Experts of a small language model: 32 experts in each of 13 layers, a shared expert of 128 neurons.
Below are experts of layer 5 (counted from 0) of a mixture-of-experts language model. Rows are named router (the router's row for the expert), gate (a neuron's input weights, with its number), up (a neuron's input weights, with its number) and show model dimensions 128-191. Each number is 500 + 25 x the weight over its row's rms, rounded and kept within 0 to 999. Numbers have three digits each.
After each expert's rows: "mostly gets" lists some tokens that are sent to it at least half of the time; "gets" lists some tokens that make up at least twice as much of what it gets as of all text. This comes from a sample of Wikipedia text that the model never trained on. Tokens count by the router's weight.

# expert 9
router:524510484490500469487500534496446456496529490475550539542489530495490504522477508484504483542497515521508508502492521496495481461499509478460453469444458507480477485474500521541475503549482526
gate0:498505504454481500497565478510480533475513501487504481508499554486501492506493494498556478562499526493541490482525513488465494473446494479493509499504483484506521495476504521504556535517483546
up0:515498486466512502472484475455512500551488473496570493480528543475458500501503474497518493502507477516500496481509503531503507539452481422520586493502490475457470511494506474489540509509503557
mostly gets: ",", "a,", "s,", "es,", "y,", "ing,"
gets: ",", "s,", "a,", "e,", "o,", "y,"

# expert 11
router:528437537501532512515530535518483484491523511466444537500472503462514507514518535469500515531503488525452540514475490505494490508466485464503446441484483496496502520526490489498490483502479534
gate0:536468499506487518511547528519524526485473493487493509480529518496504553500510517485456494486505491507525497526499555536484576486509485510491474494496500497502489521501466520537487473508495518
up0:499532508502511460484492491502472501481506548547504504495507495480496470487490489530514508509465474522519487499479469483504494512491552465533542498482515512458463500487508488504511518458495476
mostly gets: ",", "s,", "a,", "er,", "es,", "y,"
gets: ",", "s,", " and", "e,", "es,", "),"

# expert 1
router:504535494454490494521542516506527505495544519485526516542507521517511493446479497565498491480442470536513498489517541513505449508485516483488506510498506534503533509517458476576499525495517488
gate0:492494492475481490504534499503515517486519513481501454503530480494501533488489513462516545499501527506496496497531454535557540510508419491493488501499486495470503465539475507497500518558504485
up0:494519509498495491522489494535515526481500499511495477500516543470454509504471548473479502482533521473484490477530524458518463481501500555516475444516485490494449538494502528505501489500550498
mostly gets: "Personal", " 4:", " ===", " ==", " \"L", "\n"
gets: " The", " the", " of", "\"", " =", " and"

# expert 15
router:467458474485463549545474507521493472535523521541533541509510501489457517525507493506508472484497521529521482507497509508533483479496536540499517449517506441523486501502462482507542515527499505
gate0:540507490541497523508494517465522550535492476503519535525478522436548500523520502474521487519495566533492488493502499505500502527483500500535488502426512512485480518499482543522502579482446478
up0:512546539499533498498549561471500546496514470455489523522538504494442474469444568467517500536529533484498525523539562472495530529515507505483501501545514482520501452500475469487520504494479532
mostly gets: " from", " by", "==See", " by:", " Country:", " between"
gets: " of", " |", " by", ":", " to", " from"

# expert 4
router:538473473524490517422536501502455496459455468524535524490509494527472459496522484499480528533503500495481539502503510500495495466522530473510530493522469492524489561496497547505482478539485494
gate0:504466476498491497499470530472505496508470493545546498458456502506499477473545516514469506507516500493501515476507518485513510521449458493523526499494487501442498414507476488469524527510516464
up0:492488488498516492527488512497508479524496518506508497476516475500453500501510514487497500490473505484508542479495492475465506501427524513551506521496514488521462543542438534505482479506524495
mostly gets: "|---|---|---|", "|---|---|---|---|---|---|", " Joe", "|---|---|---|---|---|", "|---|---|---|---|", " Sam"
gets: " |", " 0", " ", " R", " D", " —"

# expert 23
router:509490506514529515482517549473474468503471511468528521487482458463528482464533510468527512521464509493469521488482491507504494517541533474533489493498485468541545555491522503515495503499516513
gate0:499442497499518528492509490506501504480431509502499547510519495488523510524526527478515522498518506462494513477500416487490537494523513516497566456491505452543523535521503507468499515512509548
up0:529523490540525466457528526502456514509527477540513520525527488413478503541477504502503522549531534540507496496472542475490478501506497482511484473515529495482480460500486509462420506487475495
mostly gets: " ==", ").", " ===", "\".", " 2012", "–"
gets: ".", "s.", "==", "===", " ==", ")."

# expert 14
router:491493504488492482524478491477464488554543548508533507480539504501514526475449471524504470492453532529514435473522514526533492529496491492529474475517498562500504521473530510555488492510505555
gate0:498523444499457482486510501497495506559515485522496470501533481504514487494460507501530504498488501461502503453515440506496499462552528492493564493485539499531502499497498505547474475493483503
up0:444490494439502483497455515501473533496471493484502514512508504515548478471513447505468513483481536454471459538505491526528487500510541470521503531496483491508504509462523480516542480490524497
mostly gets: " in", " at", " from", " under", " between", " into"
gets: " in", " of", " to", " at", " on", " from"

# expert 12
router:468497467500530548496440516534488513450516475512469482426472476512506524485513483496530503496526493490474470510554537449502502471504504484508482465493482433526535468496504510516511526472476480
gate0:495477525497512535502513544479477489545495530494526481499501474488514529511478557528519532468444500545492572500474497460524490496521522512514477455489530463513503495520473533500503503496486539
up0:495522487526498559498546494478530503509498503483497507515520510510494495544506517548490483483491514487518486503482497507503491446504493498514531472498544516455444502525496523491493546501482477
mostly gets: " $", " by:", " Kingdom:", "==C", " ", " Phylum:"
gets: " |", " ", " $", ":", " in", " -"

# expert 13
router:455459490482500508543521482491515493507524482553524528511511553500495520516507481525495478451517458510530493535518502498513487454493519506523519451507517437494521506499478545519489498463528542
gate0:484468513501500504554483476495477510499505532508477499514446486530478463514465546517531521472460535514517501495532465430493465512520553505500505506493476493471521487530489520531487511502539465
up0:506500546511474493510536508497479573521494489516515510482496502510508487517559522510498465521491456500514503463521516463514554557496506541480470485538448500493481488501486472496504495471489522
mostly gets: " are", " has", " can", " had", " have", " may"
gets: " is", " was", " to", " with", " of", " are"

# expert 24
router:499502488524473526514496504514492472508499490512514498473446476564513515485475516474550491535528524472510479502509463480489488492532506500484495493506525483527541501483507545534542498529489490
gate0:537452459535470501540485516469513452438476489491489534460513525481534501476503475498503529523459541552520475508494480455500497500485482510510558516511463513496469484477478515506535505535416512
up0:469485486488515503517479526504486481461479518474502493502496468496501528507476503506486499511447516516517496508516475510507509530489528511555523487465515522476507483498498492513492512482496501
mostly gets: " (age", " (aged", " Sh", " \"H", " FW", " Kingdom:"
gets: " |", "|", "-", ":", " /", " "

# expert 8
router:489531524508494503487482537530497519469481461503561466514520526490473469542501500499545479499534496534501505521486501528535470471538466499523530529534482503493489484496471473507481494519469509
gate0:507478513497515484500458535508494507513548493488499466499512482501466495474504489504505502502493520546493497470507512501502477531502481523507532523525528498468506479518506473531504504555477506
up0:507543536555494519531512494517496494527519504464507541501482464448502500516482507497528514486484543537485500512517479525505551522447513529459447555488499501524469520490504527490505493519537560
mostly gets: " number", " President", " Minister", " member", " List", " coach"
gets: "-", "\n", "|", " number", " member", " List"